Weights of a small mixture-of-experts language model, trained from scratch on English Wikipedia.
Size: 13 layers, width 160, vocabulary 6479.
Training: a variant of Muon for the experts, 404M tokens, 5389 steps.
Below are experts of layer 7 (counted from 0) of a mixture-of-experts language model. Rows are named router (the router's row for the expert), up (a neuron's input weights, with its number), down (a neuron's output weights, with its number) and show model dimensions 40-79. Each number is 128 + 32 x the weight over its row's rms, rounded and kept within 0 to 255. Numbers have three digits each.
Before each expert's rows: a language model's description of what the expert responds to; "gets" lists some tokens that make up at least twice as much of what it gets as of all text. This comes from a sample of Wikipedia text that the model never trained on. Tokens count by the router's weight.

# expert 58
What it handles: Structured data and dates. Month names in climate tables, See also, paragraph-initial On or After, year digits in citations, coordinates and asteroid tables.
gets: "20", "===", "==", "See", "|", "On"
router:139156141148127155135150158124158100122078079096117145145077130083124100119189165152111141112145203105127152123199080149
up0:074146092121151120118143133119135132076074123146136135143120117163098160109122122115132147147076160118144123159154118175
down0:123144104160084183079123112136136174172127158125137129177162155159135121104169109108191125187140183097178102110142053139
up1:114135121112144207093168191157143129123167107184194104105082102092139129146138133131153126124118173164108060125114133103
down1:067099172131141097126135148120098110110135162109135072085149099105124137069095144171160126103108095148159173133082077195
up2:144039162150194141112093122182159109076054151123084124113055164112099137144122083143104107131148137139114090155175075139
down2:101143136104065169170128095064115125104066190120120091107085127136119172132135112201146161118150139161173105148086160166
up3:129128128128165106121131125117165094097190114130167144114167109109150115149130114151130130124197144078124143105098122129
down3:070164118134150198094078128130085149151129080135173171158123148115139064130206099137162107113117138137137112131117118125
up4:122108129140151167154217068102146054120042122079080149157131064050093141103174118158083176134133145123169134163091179172
down4:150201181119185149138132136123099091046147098127103161170177106122142160172159160109141120097178132141156085147102182158
up5:107135213109117160149101129162117178188142121124123130145164129119088083112124125111128183138118181143132118141192143166
down5:178121114148128087090127075149118143108085124160097111120097114091091078099198134204181109132148177135108153099051169152
up6:169149114102107157144097138119164077112139105116068114063082077141107189099171127182151096130098136072137123057182128133
down6:141181125051101048153113067097185097086127102115141117152128134166126146084151104136113099090126090111114135102085099098
up7:088139154129162183201177144170137159096151102095060087117133078137123120111142115129191159144143162103098158116144124089
down7:130130111124097060140162106129128090174120149095146080113112111131129115101124099139103097146117192140093116074144124132
up8:163091085121100143134180145079134085119106089176125145124072072075154075114153178141128088128125097115161139143170110088
down8:145163191153087149124152079122110159122138164099093152128125123105113153107156059141147121156136117057130088161126078069
up9:102132134148097154086130162126094100105142105150050138147074117170139138164129139133152127123167161114134143097132081114
down9:099102124169166122071131095125140077107146066081154121141135121168142129153144119094170174146136148104118192092156114090
up10:149082086136113104150096168159172126088123086123136108160096142139165080094100182131141129117173136106178130134143160140
down10:134055105104145113139177156201167110119106151113124118145077149123197189135120158089090120157120105204180124116125147129

# expert 28
What it handles: Article titles and table cells. Article-start = signs and headword names after blank lines, born in biography infoboxes, and pipe separators in sports or results tables.
gets: "|", "=", " |", "-", ":", "\n\n"
router:107126152167123137128100145136159146130098142123137135125079128149085129162135126177119146059087174148166187138122131165
up0:117153070158108165140192129186125108096126138106142124160113120090060129149111170178136146126093197150146093130148058124
down0:118134132113083158153227105117069099157140110116150193121155127134086174137153183085136114118189092110105149108107083086
up1:112188141106095165130190166181090132104148103111093104115078099114092150191088068085101132178104177165109195156128082139
down1:101103140108123165157098092101155126165142133095191142074105201117100107138147145116089129147173142079184117093168123122
up2:094158104114188139071158064188204170100137135071140108135079209161087153084079156178092113119132105173110125157103131162
down2:115151146119083169110118117153132119140083123119114090178086117138095101131115136124108084111153117114149145162147157145
up3:123108164147161124176144163147175139095071139102171119097121127125130160135085131095158155133122094157070141111150142126
down3:106142121114110099140133147105120088036142200156142075079070164139145121098149095072121105080161125167168109165101112111
up4:098140081172142157123138118163170143058156087113088104124142064151105139168132133124097118093156114129172134169114152146
down4:204188114126107114189161180100157078130131133129157127169106111127115140126118069141192133151134129124152168114098166151
up5:139141104106147135095167158162150144137056156127084115170086140104113183112092122069090120120133111147135169079154140140
down5:086117101133155152186141142124146070145128171176139177126206121152133126049137049119138103145114127102119129130095121066
up6:163150148131110146111111152148144141217137071112197193115109080086130120142135169132113103080131145175115174104140179139
down6:135125132102157148115164152166100135085126141065157127179180102122096145136143176133108156128149135090094158177073105125
up7:167128130137156155125128103061080056131088183129141111093061166153131127077111122086152107120110105086091148110158124144
down7:115132094196157138094115173108109100140125123149084124111177123131127117106156124101115118155152115015157054136185137132
up8:166128156112095083102060138083172142141083115055102066171106145176149111152114134139153101134133087199178141065081132138
down8:165117067109186164110127126184138115141188138159127147157156088112099104169155135050137116078171144154140099120090140069
up9:151142155157133117147094124095148138138083132186116071138130156148098146100126099047076109078101084124067098148096173131
down9:096128136103197131142111137149053197096155165119072158087145116134113203251147122166144137118151132101128119132185142116
up10:089147162154110170135104111118160170171124148070113139147145121156116095166161104122094163150120173150138190114124135162
down10:113065086140145176128159156119146118129087116146114149120171135121119144121190095119116136113072122102113143166111064109

# expert 49
What it handles: Reception and headings. Wikipedia section headings like History, Early life, Plot, Reception, plus review wording like positive or mixed reviews.
gets: "==", "===", " \"", ".\n\n", " its", " also"
router:190149091118138140181091122075131094083151160104149130101146113128140113183086128122090138117145149143127116082157149132
up0:105141206157132130118136155142139103046138116142143156064089160066147119126132098138102119165173136124154177168129116158
down0:096135089112091106121100111083071168133130129063138095127094155073104096134077152115099076135089127157137178160144156183
up1:169168109084145118157076111146125160128128102129141118093161121119089180107136143124070146104169157097135109116151099084
down1:166132127174124105091065121083095098131099119107165129124126151158130105107147127058097100098139112124133059102154098113
up2:148158147131154153115193102127110128145076129166154153125106066144122139102137110136132085113107098055177087092142085179
down2:125045144147136068138159079117114077133156125174097101107091165042141113163159064122140118094111001061148145162150109181
up3:157137073091080160164108148130135119094090055120143133072169161132142114139102151086150106099122113129171158059157120175
down3:147074110148131112160120157174150124115153149116063144105182190186191078142120161136096113160159143158141160109111168071
up4:184134093137159094108094150164143154116139110145124134063147172120138133093130146142105142118110109137096093076091098208
down4:132120099100134121125151112206136176132096161173119098098093246159139149193112109157190114138126144213065151137143134135
up5:133124067115091149148084101122113104157126093125131078128150169151105116130087177100130123135119154110168100097133145128
down5:096088090139144116159114057140132101151111136112170184171183175079081153141105147144131109162098120104160128109078142152
up6:174090127145124154148058186083130095091116135060148172106076133091154105207123146145192139113154056128096197158155216083
down6:147086134155109116094150108136083154144139118163105137180161129151146139095126125153097173076059173136081091113093145079
up7:101175159129138125153104108131224059097107117118190135122159090134134116162102134149159153126126118182115087144091115176
down7:161166139196156207141135096087144098135120109163155120168189098153096089112106146118183176065144155115112142138120156109
up8:116153155129084105133134102038157146124091163170095097130154114149135113150195122061036108096069149081099150117187060138
down8:162090102178112139142151164134101177143122091121142110123069164181138078123146139138169095165120179108115134146138144112
up9:148096123100136145159148120112066050158082103123150088103073141090160098187138103175191148170105133103087112159139139071
down9:037087131125132133089151089108106116076127116144122154118154094142070135107117080177135128130149116188107114139174082162
up10:181116204119143129158088155114081120087143131107106119100178106150121111164179122133169066121193108107069105138117131108
down10:123109103171145075089129220115116099086115128153079111111112187168114110091120111115131139179155122108093168130091084152

# expert 29
What it handles: Article title openings. Tokens at the start of article pages after = headings: last pieces of the subject's name before is, born, and nationality words like American.
gets: " =\n\n", "=", "\n\n", " (", "born", " is"
router:145117110118130128104113106156153125123100159118095105100051065161081119124054154133141118048121165152184178127111160114
up0:195110163234153137148106118119170154081087159207161133082105132107134105078115174132125122157151116122171122104101141163
down0:161186142140116104075147129155126135134123100118106062163120133111139128116129117123133026092151115144157150195135082137
up1:097153106091140147115161142174118119124169128129143147111125071137055057118144130098120114163095078067118151184143133132
down1:107091121124094147114115104167145169146114146135114178117117103150131108154175087125132155155137109110107149125077130141
up2:172120045093091117084108159097159148098088164111125136118117149170082159123092133137173147131126120055076085090110120065
down2:155122137178147145187103148108119105122139156100157141094061171092121203112164129153155169115157129126145157143124168116
up3:040122120135125137145087126162109173101160120138119064126079127127091161140086132158192099125112133184175157173127125153
down3:179141153157088164133218063132147112127130143144154165185132138116113159141132118082181150143145119127114110134119067100
up4:175123119092133156106139117155118101102145140100106101153073133197114116106132153109121095077109192170080143118141120127
down4:127127130189154117142129122132115105119108171114094135126133106187172098159099148102101117085103141102123121160054122096
up5:123160114139135139156131156170181134098157192154155113138077088144093148145069179197133141095144099135148140147133140121
down5:142092142107095118084119092115063142175172123079115125158130203146173157103119130178135109114120092118126108133128078070
up6:149190156129123114145150128101144201132120135176147146113158111173102137137182119099075174149094127133120152116179135085
down6:179124070090131123145186177105185122106096146106133084232151121068128105162115144081204122123115118202142142173121130155
up7:145120108164124109070188140136056140107133090139189161100060143179088121118117176090132136108188141102141088137173153135
down7:117133156153141158135133167130103142126125151099109154117161110120098097097148139093120146117155176134126141118118150101
up8:140101116126124122078157112030146129116192113156103101162111148158082051143184137085151105123142141144132081123131152149
down8:132138149167163072136113103138121163180124069149051101151122141161105103096080140136134143117142161139126127095182139136
up9:142167105139122118115105108194157150118121143093088125116124148124134160144134150167108145107121154148100164113085051165
down9:112094118077134137054151104053109108132114087107116178070141152087179076135150136172152108157119100125127094122150106064
up10:153101084113148160119117172128163142057128110130071084128170180166158170088158152077135150135097091217123146070118139096
down10:116101088048100194114133146077088123129098186139160091208106109176099141140168120150124123160122111153163182106104094108

# expert 33
What it handles: Slavic/foreign surname endings. Endings of foreign surnames, chiefly Slavic and South Asian, in sports rosters and lists, such as -ić, -ović, -ski, -ova, Singh.
gets: "i", "a", "o", "ov", "u", "á"
router:113173117163113130146100161166181109084093118114114086132102135197124125128147139097120155164072161143133167126150122139
up0:146067096121138132139157134114109127148100076040167111189103126113160144145124115089118106138119193154154183122129188129
down0:147127181126099075110129136144063121146080085105217122146148097086134131134128137152161102089106149130139162190166121163
up1:111113116108105133182132141146186129081077130119130097131159094147108140144161064081135200168098148154126142163168152124
down1:099157149161101158104180140095116152192143165166097150076142146134157186144143112147129074120112138108149165152129146166
up2:140150134108167087157134152139096107091141115091115191187078140133100124145087157109093127087121157129131154116142130099
down2:165144106160117128144188097130118132107136116129192117150108109131133144198068111143151151167162150071077175184134078091
up3:122076145131188178198069124169116129141108128134082108132191124071096118132173114097141133141112121128105084082124174141
down3:100152108112235127098127100110114088151127168094120154151146124109107113136113182157116148113158169146101073218116150150
up4:133116141135103083125083119102154148125115147170089140162175091116107106130122126117140186128134180126161064133089095142
down4:109096134069214141136101112133062120139118144165114080156140136123127116093145046131141106188158131132138067148102131097
up5:125142106158073130101097163140120108079123139158082148125069121132088128092135153119146183179096134178136151132123115086
down5:106132130132031097160135149074146148108167141080156106203089127108166129177167054165114128089149113140130144128045140071
up6:134150105095117104103161092183107135106179133151181091150104084079102120136115110119113146252083110105120121059123122155
down6:177123131138113106084183135094170203118056092097121158156165078097122117105139123200101182146149152156125181093088161117
up7:148111193145100144174122166142112116114114136123085143073125150108104089145119077109161136125207113151124105103054124120
down7:104092147086135081098086122121128096160131165150102152129089143100136131116103120102180094111146175154109146101078170120
up8:089149112151149139160144129120178110111104090096176118131117171121164103158100156110123100143133168123154135127091126123
down8:123118109161157148125124077166130078108171140112131203160122145081104135179132102084112132176095112156128129122090103138
up9:107138121156111127202150107119081125119159113174149038124122172162121121152080153113150146155161159170110129098159048164
down9:089085133168088165127127126141154150046134115098160101114129103090122119129077077157134125118176087139129124122157179095
up10:100111122102097075131127115184170103133157086082207127073115187140119172205132125094090097159099125139094137109114119129
down10:073128119202109152150159092142108089132121081158175096133165132084102087148119128137085138082097061115091083161153090164

# expert 0
What it handles: Mid-word consonant fragments. Short inner word pieces like et, ic, ot, ec, ric in proper names and common words, e.g. Princ-et-on, Connect-ic-ut, Ag-ric-ultural.
gets: "ic", "et", "ot", " in", "ec", "ut"
router:141159154115154161122048116179139085121113199142113087104110116104133111137085081136151149062111194147165206081134095087
up0:197145142158136159166055157072194116157147164157142154171193153131103180126122132135144076094105149132131143034117094138
down0:096147132050080141117127110111136144140128124143111123078140177110166129121142059127080152122153107136119138123077216126
up1:118150164149148112081138145204202049099083197056101110127103139119125099100133075154083150116091116094142160109118132154
down1:127123131122128114112082086202124105083195124108166081118159159162109117091157098141116126134127149164162156085068141124
up2:140144127174105209135129125155206093119139156144109134169143084095179141120115103156077128112114166193108138059177110091
down2:108060131153154092052158164081121105159155087152132130048175149152126102081156097187124127111174151095166127168140166117
up3:112108168166179112088119081127153100147130178118094172165132088183108149093160172137096168119154132108083149102119098142
down3:126134180196138128145156113098152133119180153039108118122143072121162152178142147147183156198144115107166141093147158165
up4:162099099141143179127163122076207127096110123108092108079077166107169121086085126151087177058171113089135163073120107120
down4:177127194169129115144133078157157157131065141161069145163146182141204177088143127076081132113118121162099137131113079142
up5:112148179124165102074113110149113108145170132129085182115164127158153097131165129095140132093110129144096179101159105103
down5:095161106129135090198142123172154127174128145087086192154168165121146082134104169169194183121088159141103125188148075130
up6:167072137085119109170140146122115071134105168176100087058099164121100077202122149130121165114116178160108111122160126104
down6:147093107206101132080159161086105085128115103106127140064098131150104099107171107151107126167101086114126136106116058107
up7:101149144162202113167059144189144130119093158093207103163159088147116164137050073124078152136066157121130191126142106153
down7:085149102169139089143136107097135097144174088164136109141134119095162113068111105054093177179111152090188139126152120099
up8:128064105106142112090093122151098116102114150127122091092093117176106176106152166181031072128112148116085173094130199167
down8:184032102129082120030162103188111162151145187149112139104153148089125104141079085152100126101165156157197084128125135121
up9:121159189092206114148143097106110135105100149130161019137113176075160147103055155134135188064107176122188149146134076114
down9:157124119129093162059121079184148215142123127184130138141135157118123149132084108129148175149126130131147144083107078152
up10:127136194122128132144121114121112136169138076116137101073113094105164053135066102172126125071101140132128255087154218087
down10:120102203099100083097100127134164071109130156174138147077153135135163086139148140153162132146126160141109087090141164129